config.toml
n_layer = 10
n_experts = 8
experts_per_token = 1
d_shared_expert = 256
routed_scale = 1.0
balance_loss = 0.0165
lr_router = 0.000995
vocab_size = 3343
tie_embeddings = "early"
lr = 0.0054
beta1 = 0.95
batch_tokens = [65536, 131072, 196608]
seq_len = 512
train_tokens = 826400000
dataset = "wikipedia_en"
Below are experts of layer 2 (counted from 0) of a mixture-of-experts language model. Rows are named router (the router's row for the expert), up (a neuron's input weights, with its number) and show model dimensions 0-127. Each number is 128 + 32 x the weight over its row's rms, rounded and kept within 0 to 255.
Before each expert's rows: "mostly gets" lists some tokens that are sent to it at least half of the time. This comes from a sample of Wikipedia text that the model never trained on.

# expert 2
mostly gets: ".", " this", ").", "'s", " .", "\"."
router [170  77 133 172  87 150 203 166 134 109 146 125 108 138  93  98 156 134 154  99 122  89 140 128 106 151  97  90  90 103 148 111 120 177 161 100  76 110 184 172 148  89  86 104 148  89 183 102 128 159 103 114 117  81  20 154 127 151  90 126 121 143 125 148  69 100 184 139 121 107 113 135 122 130 123 121 152 210 153 191 110 119 128 108 147  85 182 123 129 119 127 129 135 183 100 166 164 161 150 114 113 124 139 104 167 125 144 172 135 121 160 148 122 114 127 107 137 172  51 147 188 129 154 124 129 193  84 144]
up0 [130 105 115 118 121 136 150 143 144 157 139 113  75 101 128 123 124 140  83 161 126  54 106 100 126 137  88 183 180 129 167 147 121 135 166 154 132 104 143 159  92 148 147 158 159  84 100 140 100 156 138 109  65 118  98 122 125 137 128 127 138  59 149 148 149 135 202 173 150  93 112  72 164 141 123  71 202 139 159 101 134 151  71 100 136  98  88 163 134  98 149  98 102 160  74 175 151 138  82 139  89 142 144 134  68  91 113 177 132 128 151 165 145  95 157 171 105 179 169  70 204  79  77 122 113 120 126  88]
up1 [118 180 151 179 132 127 113 191  58 144 161 145 118  64  93 117  72 150 127 121  83 143 160 144 167 196 109 113  82 112 157 134  92 174 179  93 131  83  86 145  83  95 183 164 135 117 140 162  92 143 124 138 129 179 100 117 119 133  84 149 183 164 102  99 141 117 103 109 149 151 122 113 146  95 108  92 107 111 194 126 157 116 131 164  94 179  95 137 136 198 114 121 133 165 128  93 142 104  99  98 116 118 144 104 100 146 126 157 119 139 180 101 171  77 174 137 145 141  55 129 155  56 126 128 164  84 161 151]
up2 [107 183 121 143 140 142  96 125 130 105 143 181 150 107 132  76 106  80 142 102  98 118 116  70  99  77 119 124 132 126 155 138  85  75 136 159 124 105 115 174 103 194 128  90 142  96 118 146 103  98  90 140 164  86 133 118 133 152 142 182 121 136 137 168  63 171 139  85 146  91 141 148 166  81 135 119 135 132  99 142 175 135  87 100 201  96 129 160  71 111 120 101 154  82 124 164  94 114 192 165 143 105 139 155  99  89  63 151 148  97 138 171 102 120 122 149 163 114 173 157 192 151 159  34 162 105 110 165]
up3 [144 136 160 143 121 117 127 115  73  96  58 109 157 143 174  46 155  83 167 138 133 128 152 166  66 134 123 135 151 124 109 115 131 114 126 105 117 168 131 145 182 191  79 142 131 141 139  85 112  37  82 115 112 152 129  78 196 142 110 124 111 152 137 198 156 104 145  99  96 104 148 163 161 125 100 149 157 146 161 150 160 107 148 113 112 165 143 110 135 166 108 173 176 120  88 119 144 153 168 131 106  70 191 115 136 176 136 170 133  70 130 137 151 141 128 129 166 131 129 100 129  23  99  99 123 128 120  80]
up4 [ 92 139 158 144  85  19 136 136 108 159 115 151 127 178 120 114  87 123 121 133 112 136 219 148 105 139 165 106 132 115 136 190 118 145  88 135 129 103 132 165  93 151 160 104 174  89 156  70 147 172 128 184 122  68 134 134 136 122 154  98 153 143 144 131 111 152 104 162 128  39 120 179 158 177 153 126 187 150  91 141 144  97  95 108  82 146 123 160  95 140 137  81  51 125  74 127 175 119 212 110 131  87 122 139 150 162 137 188 115 148 129 146  86 103 140 122 124 131 122 126 112  99 136 125 102 153 148 151]
up5 [174  78 108 104  99 101 153 173 121 116  54  87 119 142 131 100 184 166 150 130  64 128 118 203 157 134 105 164 135  99  98 128  79 167 109  56 129 205 138 152 139 138 126 114 119  97 133 138 117 159 149 114 104 136 106 100 125 124  80 127 102 157 147  74 152 145 149 122 129  93  98 145  52 125 121  65  98 215  99 110 104  95 158 134 129 186 164 123 160 113 189 139 132 149 173 170 123 144 114 154  82 146 111 182 183 148 142 167 111 110 182 101 164 130 138 109 145  80 104 161 132  98 128  93 117 150 136 136]
up6 [148 138 107 136  49 119 143 125 152 130 119 133  71 148 125  90 146  85  92 132 124 128 133  90 117 147 185 110 101 117 107 120  99 143 158 115  79 104 122 160  98 126  60 126 134 127  82  59 100 169 117  93 115 144 115 202 135 138  91 151  12 187 162 132 159 126 137 128 124 202 189  65 123 149 108 112 100 133 146 162  76 120 111  84 123 139 100 127  80 159 130 126 113 128 115 104 161  95 105 115 128 112  89 121 149 101 146 102  93 126 132 147 139 143 188 103 118 190  70  85 106 154 114  91 123 151 184 170]
up7 [ 96  73 143 152  67  90 144 149 159 111 102 130 149 127 100 153 120 190  87 161 158 123 116 114 157 116  99 139 139  93 184 101 169 128 112 115  83 134 127 151 121 172  80 112  89 122 180 132 148 151 114 141 116 107 170 118 107 149  88 128 116  87  99 134 135 113 166 108 123 188 146  99  84  76 108 123 218 113 142 180 116  91  73 120 137 132 130 174  91 119 145 164 106 241 105 155 130  77 157 150  67 105 126 114 137 196 114 142 129  64 124 169 197 159 114 174 116 144 118 128 146 124 134 151 137 170 115 152]
up8 [102 176  38 143  52 147  98 131 139 161 134 144 119 152 163  82 177 110 162 106 155 119 144 146 112 147 112 152 103 154 156 117 112 162 131 120 113  66 152 138 145 143 107  71 167  99 160 178  94 165 122 131 153  67 113 110 221 158  90 170  96 167 114 146 153  82 113 140  76 137 136  82  87  99 134 166 142 153 126 133  91 121  80  72 160  80 132 184 113 125 129 117 109 169 166 139 110 151 142 120  93 104 136 145 116 183  91 151 128 144  71  98 128 138 101 136 135  83 105 154 122 114 114 197  98 190 147 151]
up9 [ 79 138  89  73 121 112  87  94 100 169 197 153 115  94 145 124 120 164 152 129  97 148 136 146 141 144 151 125 128 113 153 119 168 125 139 164 122  83 151 133 120  85  50 143  49 134 152 108 179  95 151  73  88 151 125 147 131 144 141 136 117 112 130 126 163 140 126 170 115  90 137 106 144 123  59 131  48  93 138 125 126 135 111 181 163 148 167 153 115 167 154 132 166 101 202 181 159 177 184 121 163 141 148 156 109 158  78 147 148 107 160 179 142 111 173  68 104 135  69  75 164 116 146 160 111 162 132  96]
up10 [166 102 145 140 145  84 116 110 123 149 161  79  94 136  72 152  94  80 153  95 141 113 105  85 121 124 144 170 177 112 105 139 109 170 158 144 143  52  89 168 167 119 112 135 163 125 170 137 202  88 140 113  99 108  85 155 150 102 186 104  71 153 141 208  95 169 159 138 153 141 119 128 138 114 139 113 167 143 138 137 102 105  95 159 171 123 149 146 168  50 114 125  79 140 149 128 137 105 229 109 123 135  89 115 149 113 147 125  91 131 148 207 195 159  99 112  90 148 117  88 166 116 161 114 130 135 137 139]
up11 [179 123 135 119  87 111 148 108 136 123 127 160 149 138 132  99 180 147 139 149  69 122 122 155 101 165 176  92  76  91 127 121 119 124 108 130 140 127 158 119 102 151 130 142 135 107 171 182 164 114  80 106 110 169 167 163 127 136  86  96  97 154 159 122  86 108 101 120 106 205  53 117 113  83 141 154 165  88 129 171 124 123 141 142 152 204 139 146 170 131  98 177  94  84 132 141 115  92  48  93 175 164 122 167  68 100 162 127 162 142 154 127 165 130  74 164  99 218 139 149 101 108 125  98 182 146  88 118]
up12 [ 95  85 172 224 127 121 119 123 176 123 139 107 107 204 133 169 186 120 120  97 162  85 156 103 160 142 116 204 108 128  84 196 107 167 137 147 131 145 116 153 126 125  97 139  67 126 104 120  88 135 114 118 105 112 136 209 189 176 131 151 143 159 115 147  90 121 147  92 159 141  89 124 118 108 106 126 119 134 102  86  80 172 129 110 124 101 190 156  90 130  66 193 123 125 129 147 115 154 162 112 121 192 163 132 151 163 116 160 139 161 150 138 172 111 132 116  83 111 115 183 122 141 157 131  96 176 136 177]
up13 [123 122 158 163  90 153 137 139 145 140 134 103 138 117 142  63 182 168 154 141  92  93 146 136 149 142  95 125 149 168  98 106 123 167 134 168  78 115  70 171 151 140 114 148 121 158 109 122 152 174 122 154 147 137 183  65 182 137 119 136 104 138 146 117 111 116 113 160 115 123 136 173 183 197 181 101 139 118  68 106 164 157 109  43  80 113 124 118 188 155  87 160 120 155 146  90 204 119 163 118 157 105 110 150 123  94  67 108 160 101 108 166 139  96 109  63 167 100 166 110 183 134 145 113  65 153 148 143]
up14 [ 93 181 145 166 145 142  96  86 115  91 168 154 113 147  64 151 163  57  88  96 114 168  91 162 180 102  72 132  94 136 120  71 127 165  97 159 120 110 167 128  96 161 109 148 166  75 186 104 151 100  77 129 172 125 126 103 116 155 134  94 148 138 107 146 117 149 126 167 104 157 123 170 115  84 117 146 168  93 166 141 117  89 129 130 142  97 139 139 102 162 100 112 147 176  81 119 113 150 191 122  61 126 130  57 143 122 108 108  97 112 157  88 122  89 106  96  67 181  54 163 148 123 166  98 117  96 126 148]
up15 [163 106  75 109  55 176 115 156 112  84 158 204 122 101  97  94  80 151 150 133 128 131 105 139 179 193 151 106 106 181 147 160 150 143 144  90 133 152  98 111  96 166 123 167 129 107 158  58 146 158 142 131 110 116  79 111 107 121  85 160  82 177 132 145 172  83 149 109 139 131  90 139 103 132 152 125 126  47 135 142 118 159 112 126 117 150  84 154 106 136 124 128 185 144 176 162 101 113 161 172  79  93 148 169 108  81 121 117 108 150 134 114 122 122  88 166 102  76 183 152 139 174 134 147 175 136  74 193]
up16 [194 154 107 110  61 160 146  97 168  76  77 151 143  98 181 102 141 163 144 144 219 146  91 152 143  47 161 104 132  89 127  71 124 167 120 128  76 121 170 146 191 149 131 162 122 112 119 203  99 154 112 101  99 141 156 141 145 127  98  93 141 139 141 124  99 123 157 145 172  94 116 130 186 114 106 116 179 142  69 174  55  93 129  98 180 133 109 153 180 162 154  98 113 100 105 141 135 178 157 120 126 119 140  93  93 120 136 136 158 189 180 126 118 134 158 131 153 142 168 127 108 157 152 146 129 118 126 128]

# expert 0
mostly gets: ",", ")", "),", "son", "ford", " is"
router [112 177 166 118 124 164 151 151  37  40 159 131  70  42 143 103  60 146 155 169 169 120 113 120 156 133 135  94 108 102 122 120 100 108 110 100 143  74 109 135 152  90 128 182  63 133 121 151  89 145 110  84 132 120  53 159 143 154  79 136 109 111 132 139 137  97 161 120 135 120 134 142 161 113 166 100 134 121 113 146  83  97 134 116 106 159 183  99 179 127 148 137 125 195  88 126 148 119 156  52 119 117 136 165 111  90 106 113  73 170 139 184  80 128 141  80 120 173 119 120 145  95 143 121 134 141 103 120]
up0 [133  95 106 124  73 195 125  95 107  99 166 103 162  85 135 108 158 138 158 255 164 101 128  97  95 153 157 203 115 112  98 144 198 108 128 160 112 126 116 157 124 123 128 156  95 168 132 121 124  87 185 106  80 130 119 122 140 189 138 105 155  97  73 146 133  80 126 130 131 176 114 144 142 167 120  74 152 125 127 117 113 179  66 119 134 156 189 158 147 127 100 109 112 173 116 135  93 127  91 139 124 125 165 133 110  78 125 126 116 141 136 111 205 101  88 163 162 126 107 116 111  55 136 128  97 106 146 146]
up1 [108 182 103 152 174 206  97 123 124  93  90 145  91  87 115 100 121  59 119 149  73  93  65  87 175 188 145 145 125 105 192 131 179 162 118 117 140 110 163 163 123 126 134 118 104 115 101 101 118 111 111 169 133 125  66 106 108 134 126 115 185  94 147 118 107 124  95 128 113 152 108 114 105 151 137 173 144 113 148 114  98 124  94  79 107 119  96 133 134 105 127 102 192 196 102 138 108 118 134 136 123 134 103 136  64 103 132 178 119 106 196 153 151 137 112  69 154 220 128 101  89  70  95 161 133 108  85  97]
up2 [144 125 113 110 127 133 120  79 106 105  71  86 132 149 138 106 164  89 122 167 146 114 138  62 170 157 122 189  86 196 152  83 166 157 162 126 145 111 142 112 103 146 139 127  98 149 150 115 201 161 172 159  66  97  97 157 123 175 115 163 113 118  96 138  92 138 108 143 204 207 126 127  88 145 107 143 103 145 165  95 128 126 167 104 170  44  73  86 134 136 102 161 118  99  76 140 105  88 172 116 162 121 105 117 135  99  84 129  90 144 136 117 109 145 122 114 105 163  97 191 150 145 126 130 151 207 137 140]
up3 [125 178 202  97 159 109 125  94  66 101 119 120 102 111 103 116 158 110  92 135 166 100 145 123 114 115 173  82 124 102 125 158  32 117 108 128 131 103 119 182  94 146 108 155 127 111 118 200 176 131 120  81 116 149 111 176 155 110  69 121 165  57 105 174 145  93 186 126 106 110 209 114 159 111 221 113 110  89  85  97  94 157 141 139 142 100  99  71 185  61 116  98 132 162 127 124 123 121 120 123 118 138 106 123 130 152 166 135 142 110 106  99 144  89 131 138 136 135 118 180 121 113 144 145 131  64 111 134]
up4 [112 182 206 130 155 165 120 150 136 107 106 131  82 131 160  50 106 127 117  99 112 115  90 162 180 157  74  95 113 121 102 113 104 134 146 125 157 124 151 112 147 195 159 151 109 123 152 120  91 134  96 102 132  72 147 139 147 100 145 114 187 147 127  92 131 110 187 122 108 122 122 119 126 142 161  97 136  71   0  51 145 138 159  91 140  99 134 154 150 127 189 177 144 127 178 183  95 127 119 186 116 100 122 133 127 138 135 143  74  82 157  88 176 169 121 135 125 149 160 134 165 118 142 168 132 116 141 150]
up5 [110 138  79 146 166 156 180 153 106 101 133 132 134  63 149 168 143 122 137 145 159 203 128  71 110 119 148  88  91 107 164  68 154 140 120 142 124 105  90 115 119 146 155 137 120 165 106 125  71 154 156 136 186 107 127 112 168 167  89 116  28 138  93 146  89  88 170 117 139 125 176 146 148 111 119 163 102  74  75 130  91 131 129 130  99 120  66 121 113 121 151 138 149 146  62 160 102  94 125 176 210 111 124 131 116  92 136 201  82 147  80 119  81 126 117 134 185 117 124 118 100 134 162  76 122 127 117 103]
up6 [142 170 157 146 121 105 117 176 143 118 148 180  98  97 121 102 166  93 143 198 132  75 140 140  93 117 127 111  64  69 154 164 153 141 153 138  95 113 128  86 140 201 129 136 168 152 149 135 179  79  80 181 105 138 143 162  82 116 111 190 173 123 155 127 133  62 130 150 130  85 126  87 168  61  98 129 170 106  99 106 122  99  59 154 166 153 138 155 149 169 134 136  78 122 136 144 130 135 192 154  81 145 126 109 140 138 185 144  87  82 116 116  81 133 126 119 149 105 127 148  84 173  57 133 147 114 150 135]
up7 [ 73 146  88 169 187 119 141  62  57 143 131 116 132  83 164 139 138  88 173 153  86 116 163 127 126 164 144  71 160 156 131  96 104 100 119 157 133  98 116 151  55  95 130 100 141 134  97 154 100 123 145 186 118 155 114 153 125 156  90 152 117 139 163 167 131 144 170 117 147  88 165  70 114 106 162 144 189 113 131 133  78  95 122 147  66 128 173 161  76 104 136 162 144  92 112 123 107 120 123 122 197 205 166 136 123 159 124 104 144 189 203 164 122 181 107  81  86 111 124 107 108 118 152 153 119 142 142 145]
up8 [158 164 136 181 121 123 160  80 112 119  91  99 121  97 148 128 104 195 156 138 113 169  36  90  91 115  82 128 108 162  92 126  98  90 150  96 116  99 124  89 162 103 172 108 119 139  77 128 101 112 130 101 123 110 106 171 170 162 163 147 140 183 130 113  83 127 151 157  81  33 120 149 109 110 115 117 134  63  86 164 144  80 136 155 172 148 160 164 155 133 107 152  77 158 153 164 123 110 132 143  77 134 149  98 138 129 104 138 118  99 170 160 150 165  62 110  96  82  63 131 117  77 107 138 176 153 159 122]
up9 [146 142 143  90 118 167 188 167  97 155 243 196 149  94 129 137 128 178  76 145  82 176 111  88 139 135 144 178 169 172 151 158 125 142 133 130 102 127 131 142 119 105 146 151 128 180  98 138 119 117 125 173 111 149  81 153  54 136 136 131 140 124 136 116  95 137 147 188 103 101 119 123  92 170 149 109 184 158 101  84 189 111 153 182 109 138 107 117 200 161 148 121 144 187 150 147 125 146 100 137  56 180 115 121 168 129 186  97 116 113 124 144  67 135 127 143 132 143 112 141 145 113 147  83 161 160 108 125]
up10 [136 170 126 127 134 118 146 125 141  85 136 118 169 154 141 139 158 134 134 144 156 135 123 165  93 146 144 153 111 151 103 125 111 100 119 194 104 143 178 160 116 176 107 176 160 162 155 103 105 132 127 137 154 148 126 131 112 111 110 119 165 178 119 102 168 180  62 110 110 150 134 172 174 126 109 103  97 115 104 130  21 107 143 160 169 116  87 113 119 149  45 148 106 229 107  98 158 143 156 143 108 168 119 114 140  86  91 125 143 168  77  73  29 109 110 102 109 137 165 129 144 121  88 107 105  57  89 144]
up11 [117 183 169 130  98 163 139 124  88 131 123  87 146 184 143 104 148 116 155  82 114 156  86 151 128 168 131 161 102 120 156 108 113  91  72 168 132 103 154 113 106 113 126 163 135 135 110 188 145 111 200 151 159  80 171 171 129 162 144 139 147 157 141  86 104 162  88 122 141 107  89 140 132  48 123 166 138  95 137 105 141  86 146 122  90 162 149 111 164 117  42 133  83 161  93 161 152  80 125 142 116  79 129 108 160  82 165  64 154  80 146 151  79 137 181 120  83 160  83 164 176 115 122 112 163 143 165  80]
up12 [147 122 176 126 129 167 170 104 129 136 136 130  93  98 152 124 105 116 209 175 144 102 104 121 130 158 128 122 170 114  57 105 103 173 119 125  83 116 129 133  96 124 133 186  99 125 140 183  99 129 134 121  86 129 118  92 181 148 151 102 132 138 135  99  86 205 191 110 147 150 103 141  59 118 132 124  97 109  93 134 128 162 121 150 103 180 175 196 141 102 142 132  92 109 168 130 121 185 131  61 127 126 197 138 115  89 167 101 106 193  71  96 108 124 135 103  96 128  91 119 117  72 110 124 166 201  75 125]
up13 [183 151 158 101 167  80 121 109 133 137 152 114 176 170 148 115  98 151  81 170 162 122 158  82 131  97 104 109 107 112 104 110 133 129 166  94 130 130  79 125 132 123 181 187 110 138 159 102  91  96 119 159 126  95  99  90 134 231 119 127 109 161 156  98 148 134 189 107 159 154 124 114 162 117 162 129 191 137 130 116 111 126 116 143  88 118 159 136 112 156 108 172 114  49  69 101 122 126 115 127 107 186 146  49  98  77 144 150 129  68 155 175 127 126 109 151  95 134 149 184 171 204 106 125  82 101 106 124]
up14 [105 115 125  91 101  90 151 215  85  94 150 148  96  73 139 179 119  67 122 132 139 135 147 149 226 129  86  92 168  92 128 173 145  78 168 158 114 150  58 118 129 155 156  82 100  98 108  88 103  84 123 125  89 116  88 133 140 156 160 157 156 163 139 170 147 199  79 105 171 127  84 115 130 146 136 130 160  93  92 151 136  83 143 152  60 180 130 162 168 120  99 158 162 142 156 145  83 153 139 127 141 111 149 149 135  89 160 152 153 130 147 143 145 152 184  94 108 162  98 118 148 135  86 112 149 148 102 111]
up15 [158 118  50  65 122 133 143  86 112  51  98  82 143 168 129  96 142  95 176 104  98 152 105  97 137 153  90 152 140 155 186  90  81 130 132 136 127 162 148  94  77 146 120 134 139 158 162 162 160 148  78  86 154 114  62 148 136 180 175 115 130  88 151 183 149  70 163  93 165 127 113 107 170 114 162 137 134 152  57 100 144 136 115 189 110  87 165 108 156 130 160 104 100 110 113 148  90 131 155  58 126 141 160 116 163 107  94  91  83 111  85 122 133  77 106 148 150  93 139  88  97 131 133 127 111 161  96 108]
up16 [145  61 144 144 134 117 128  93 140 144 105 112 132 126 144 169 128 143 206 170 171  65 106 149 163 120 137 168 200 172 100 159 104 191  86 140 180 164 102 142 127 137 174 167  75 166  60 116 156 151 114 187 117  89  74 140 134 125 113  80  99 119  77 164 104 161 166 101 149  89  93 112 106  57 170 114  67 114 119 161 187 144 123 156 172 121 148 117 116 124 142 157 107 103 125 141 170 122 137 127  80 182 156 142 111  94 145 105 163  86 153 159 151 148 138 133 170 141 138 127 108  92  91  93 135 163 119 150]

# expert 6
mostly gets: " re", " New", " de", " res", " new", " part"
router [152 127 163  68 104 205 157 102 107  85 133 139 170  89 119 128 118 186 152 107 162 148 144 159  50  82 115 162  95 131 115 109 105 170 174 154 147 126 131 129 130 131 109 162 216 151 195  91 135 136 187 132 109 122 110 132  86  81 131 110  94 137  85 115 122 158 104  94 116  44 142 130 131 143 120 140 169 133 131 145 137 117 134 125  75 139 180 115 194 138 104 123 184 165 139 115 125 145 200 105 143  79 109 190 159 116 123 194  70 114 141 132 145 131 118 150 148 119 140 129  81  70 110  89 153 129 141 115]
up0 [163 125  95 115 110 170 140 114 104 174 174 131 141  83 127 163 204 183 194 163 130 120 109 145 111 168 166 141 108 168  93 121  87 182 144  86  98 118  97 142 189 141 126 123 170 124 150 120 180 138  99 156 107  95 137 133 130 138 120 125 182 205 125 131 157 128  87 149 105 101 148 103 138 153  69 157 156 134 113 141 100 112 128 154 149  78  81  97 172 153 158 165 128 145 100 107  75 115 166 141  94 126 143 166  95 147 146 143 172 189 149  13  64 145 125 135 121 108 141 147 109 131  81  96 136 119 132 177]
up1 [119 111 132 121  84 124  88 158  92  88 121 132  94 158 112 101 171 107 190 166  92  92  96  64 185 114 137 179 144  94  93 115 107 121  99 146 105 139  86 149 127 102 115 128 140 186 112 122 202 162 139 219 126 151 151 118  93 134 123 139 119 133 117  89 139 118  50 151 118 167 150 113 127 158 101  96  66 123 146 153 124  84 122 180 116 156 142 121  75 186 112 136 172 115 107 145 145 119 132  87 127 134  92 157 116 144 170 148 119  70 206  78 120 144 123 173 117 154 107 147  72  59 122  82 108 138  81 116]
up2 [162 158 128 131 134 156 116 118 113 108 118 120  91 114 129 124  84 170 169 161 147 143 136 142  86 114  25  43  90 116 212 155 104 146 205 113 142  96 125 124 128 119 109 183  84 123 138  83 178 173 139 141 116 144 178 124  75  94  98  99  56 112 164 151 145 121 100  98 137 167 103 137  74 139  96 161 155  86 139 169 135  92  98 138 143 153 120 169 134 167 150 115 161 124 155 124 140 175 161 152  91 127  77  81 102 107  88 138 141 114 135 158  81  76 128 110 119 107 151 148 119 103  56 157 113 153 154 116]
up3 [153  89 182 123 169 146 156 120 131  91 122 160 120 154 143 157 142 104 102 133 150 147 186 127 142 129 118  87 104  96 109  23  83 169 152  79 150 127 138 171  99 147 114 186 148 106 128 157  69  80 132 151 137 117  62 140  99  77 134  87 107 109 142 114 127 137 104 121 109  88 123 101 152  94 147 122  88  92 137  91  68  85 138 125  61  94 131 174 111 165 123 165 156 111  98  83 139  83  86 106 154 134 111 151 151 108 117 118 162  63  92 140 118 130 135 161 185 151 157 152  84 118  37 151 109 135 160  80]
up4 [186 107 119  85  93 162 142 133 116 139  66 177 158 131 127 117 123 105 171 130 141 102 125 153 157 140 108 145 112 120  95 111 128  66  98 164 105 152 122 130 129 130 101 113 173  99 151 129 129 141 156  89 165  81 140 116 192  55 107 107 112 105  96 154 133 157  98 141  78 143 191 117 167 137 140 179 125 140 131 108 175 132 118 135  59 128 130 148  70 174  58  86 170  71 193 125 192 121 152  91 134 134 129 115 161 172 129 167 129 112 113 134 187 100  70 104 178  85  71 105 107  96 121 131 100 188 156 139]
up5 [130  81 112  74 147 120  99 107 111 139 121 175 125  70 109 124 145 128  73 101 125 104 220  81 159  99 164 100 118 177 158 165 123 132 137 146 134  76  89  94 103 164 153 118 178  88 140 186 160 140 155 191 141 118  97  87 158  79 172 140  95 179 134 101 107 101 146 125 127 107 138  94 178 162  54  77 117 137 187 118 154 163 129 123 151 136 102 140 125 125  94 134 125 137 162 159  97 109 151 138 107 141 113 103 127 139 150  91 101 109 124 121 134 119 122 161 104  84 116 197 112 109  93 142 229 142 197 155]
up6 [148 146 112 107 149 181 105 107 101  84 138 160 130 113 108 123  80 122 139  21  43 144 115  94  92  92 170  68 111  94 115 152 110 130  85 106 130 114  90 131 127 152 199 177 150 121 126 107 137  86 123 129 184 106  96 115 182 184 131  70 132 148  78  92 136 157 106 130 186 115 143 106 145 123 133 154 112 143 153 157 129 105 138 153  96 163 132 196  97 127 124 106 110  48 161 175 173 147  78  70  68 125 120 137 142 135 143 169 142 144 125 122 146 116  95 128 125 138 117 112  77 192 126  88 120 110  99 126]
up7 [145 163  64 128  81 145 153 120 108 104 152 147 102 107 129  70  87 181 142  99 123 133 116 118 126 118 140  65  99 108 109  63  97 113 181 165 136 121  88 154  80 112  84 194 141 115 124 135  58 132 179 136 134 146 123 101  39 142 112 110 173 178 131  84  99 122  94 107 162 125 147  96  59 113 108 151 164 124 170 131 112  97  93 151 101 127  66 169 122 163 142 149 149  77 175 130 154 162 133 125  85 140 127 133 152 141 132 133 162 123  84 115 118 102 117 134 161  73 153 104 122 106 233 108 113 105 158 158]
up8 [ 83 155  86  79  61  88 142 103 152  96 108 103 168 127 128 183 140 147 162  76 137 123  69 196 125  87  77  30 158 178 131 110  98 107 135 156 148 166 185 143  88  91 111 124 187 118 146 151 115 109 152 166 180 115  94 168 113 128 103 136  92 120 125 177 121 134  77  98 103  71 125 102 138 137 133 146 147 121 124  94 123 114  85 121 127 100  88  89  82 148  84 117 156  63 133 155 104 119  91 177 126 186 121 136  86  79  86 133 127 140 109 104 100 107 131 124 151  95 145 142 155 117 127  98 131 195 151 121]
up9 [130 146  81 146 154  92  75 147  98 154 153 115 130 115 158 133 111 154 147  94 161 105 111 137 155 191 143 211 170 109  98  76 138 111 138 171 128 129 170 139 127  92  88 161 191 133 164 119 115 110 119 115 150 112 114 118  97 107 142 141 106  70  63  94 122  99  85 161 115 168  91 159 114  93 155 137  74 130  63 107 126 187 153 183 133  72 149 161 181 128  91 167 139 183 114 124  91 113 227 111  83 106  85 113 115 107 140 154  70 141 135 146 174 139 128 125 111 125 129 117 172 106 103  60 150 133 115 131]
up10 [ 88 119  87 118 144 173  90  70 134 144 114 109 180 165 153 106 108  96 137 120 142 172 134  93 142 116 169  97 139 153 109 104 108  92  63 140 212  94 124 137  70 114 124  97 133 137 133 101 100 107 115 117 118  85 100  81 157 200 125 133 102 114 177  97 120 107 142 164 130  91 144  81 104 151 140 107  96 199  86 166 110 107 129 112 135 173 163 117 153 137 116  70 189 124 106 136 138 177 149 183 106 148 138 162 181  70 158 175 174 197 150 122 127 118 100 115 153 115  63 116  76 178 123  81 138 136 133 132]
up11 [ 95  55 105 132 104  91  91 137 116 120  98 139 153 131 134 171 111 122  39 149  85 138 171  86  81  72 178  50 116  95 111 177 144 127 138  80 114  86 136 139 157 151  92 105 139 126 159 112 151 150 139 119  68 210  81 144  94 111 105 147  95 118 103 106 103 169 126 178 138  98 165 147 143 170 129 121 103 230 140 165 117  76  60 102 127 166 142  97 167 117 108 148 136  97 161 121 115 146 132 108 129 117 146 104 142 126 137  47 107 122 177 125 106 118 113 116 159 137 143 118 137 109  84 128 165 164 139 118]
up12 [185 127  85 101 132 109 134 104 125 192 173 153 143 157 116 133 127 138  73 114 129 126 130  70 104 116 112  80 117  81 101 115 105 120 125 160  98 163  63 144 106 119 139 174 178 150 139  96 103 129  85 154  96 109  98 145 127  63  73 130  96 149 109 104 143 158 170 185 158 126 169  51 104 182 115 170  92 147 148 119 119  95 111 138 142 186 152 159 127 129 155  79  77  81 146 159 170 114 139  68  74 113 109 144  98 125 154 183  87 136 142  87 122 134 109 149  51 128 157  75 130  79 161  80 124 132 138 124]
up13 [ 88 191 139 128 126  77 206  43  71 105 101 128 119 108 120 101 129 131  87 132 118 130 135 161  92 117  84 147 128 129 144  91 157 153  86 157 141 122 161  84 196 193 165 177 134 149 149  72 137 152 141 113  83 186  97 135 111 156 159 110 145 179  93 153 140 150 152  67  98 140 149 150  90 109 157 139 160 148 127 132 127 121 108 174 110 104 113 153 104 140 111 183 154 154  96 112 187 147  91 193 117 140 142 110 123 104  89 163  53  91 137  70 135  96 123 131 108 125 138 136  99 106 128 104 145 107  77 192]
up14 [148 146 134 126 153 164 119 104 159 105 125 149 181 183 172  95 103 132 145 169  88 100 116 199  94  98 175 163 123 161 158  73 151 146  87 146 135 149  69 119  96 121 117 129  97 155 143 135 136 197 217 127 103 132 112 103  85 122 189  78 143 130 145 138 105 124  58 102 152  76 125  78 154  79 156  97 167 158 145 199 150 156 118 170 115 172 124 111  97 104 105 154 110 178  99 107 154 133 128 115 131  96 134 146 130 148 133 117 161 132 211 110 165 113  98 112 158 171 120  94 117 182 155  81  85 138 150 129]
up15 [112 100  98 140 166 188  79 110  73 108 165 103 114 151 167 150 133 132 129 128 102 133  77 153  93 123 106 110 130 115 125  91 148 112 127 167 136  68  92 141 120 121 107 137 188 144 145 194 164 112 111 121  91 154  76 132 196  96  81 123 170  85  84  89 162 106  81 158 103 116 174 120  88 114 153 124  65 136  89 132 140 183 141  81 196 200  98 174 151 228 142 171 110 131 101 127 123 115 109  90 118 119 131 153 152 129 176  87 113 148 143  72 149 166 106 136 144  97 141 126 130 132  99 157 156  89 116 161]
up16 [137 106 135 103 142 154 164 131 122  87 163 161 123 176 114 152 138 125  89 145 184 128 113 184 154  47 124 135 110 115 132  98 173 102 129 146 138  79 122 135 137 115 152 130  98  95 162 132 137 163 121 157 123 139  98 148 131 102  91 127 118 149 130  70  74 136  67 164 196 149 136 173 133 116 128  61 136 129  98  89 110 105 135  85 133 107 174 151  61 173 189 113 159 158  92 108 108 101 145  72 139 163  75 142 206 119 151 115  70 147 154 169 191 193 120 169 151 112 168 126  60 117 127  97 106 136  94 111]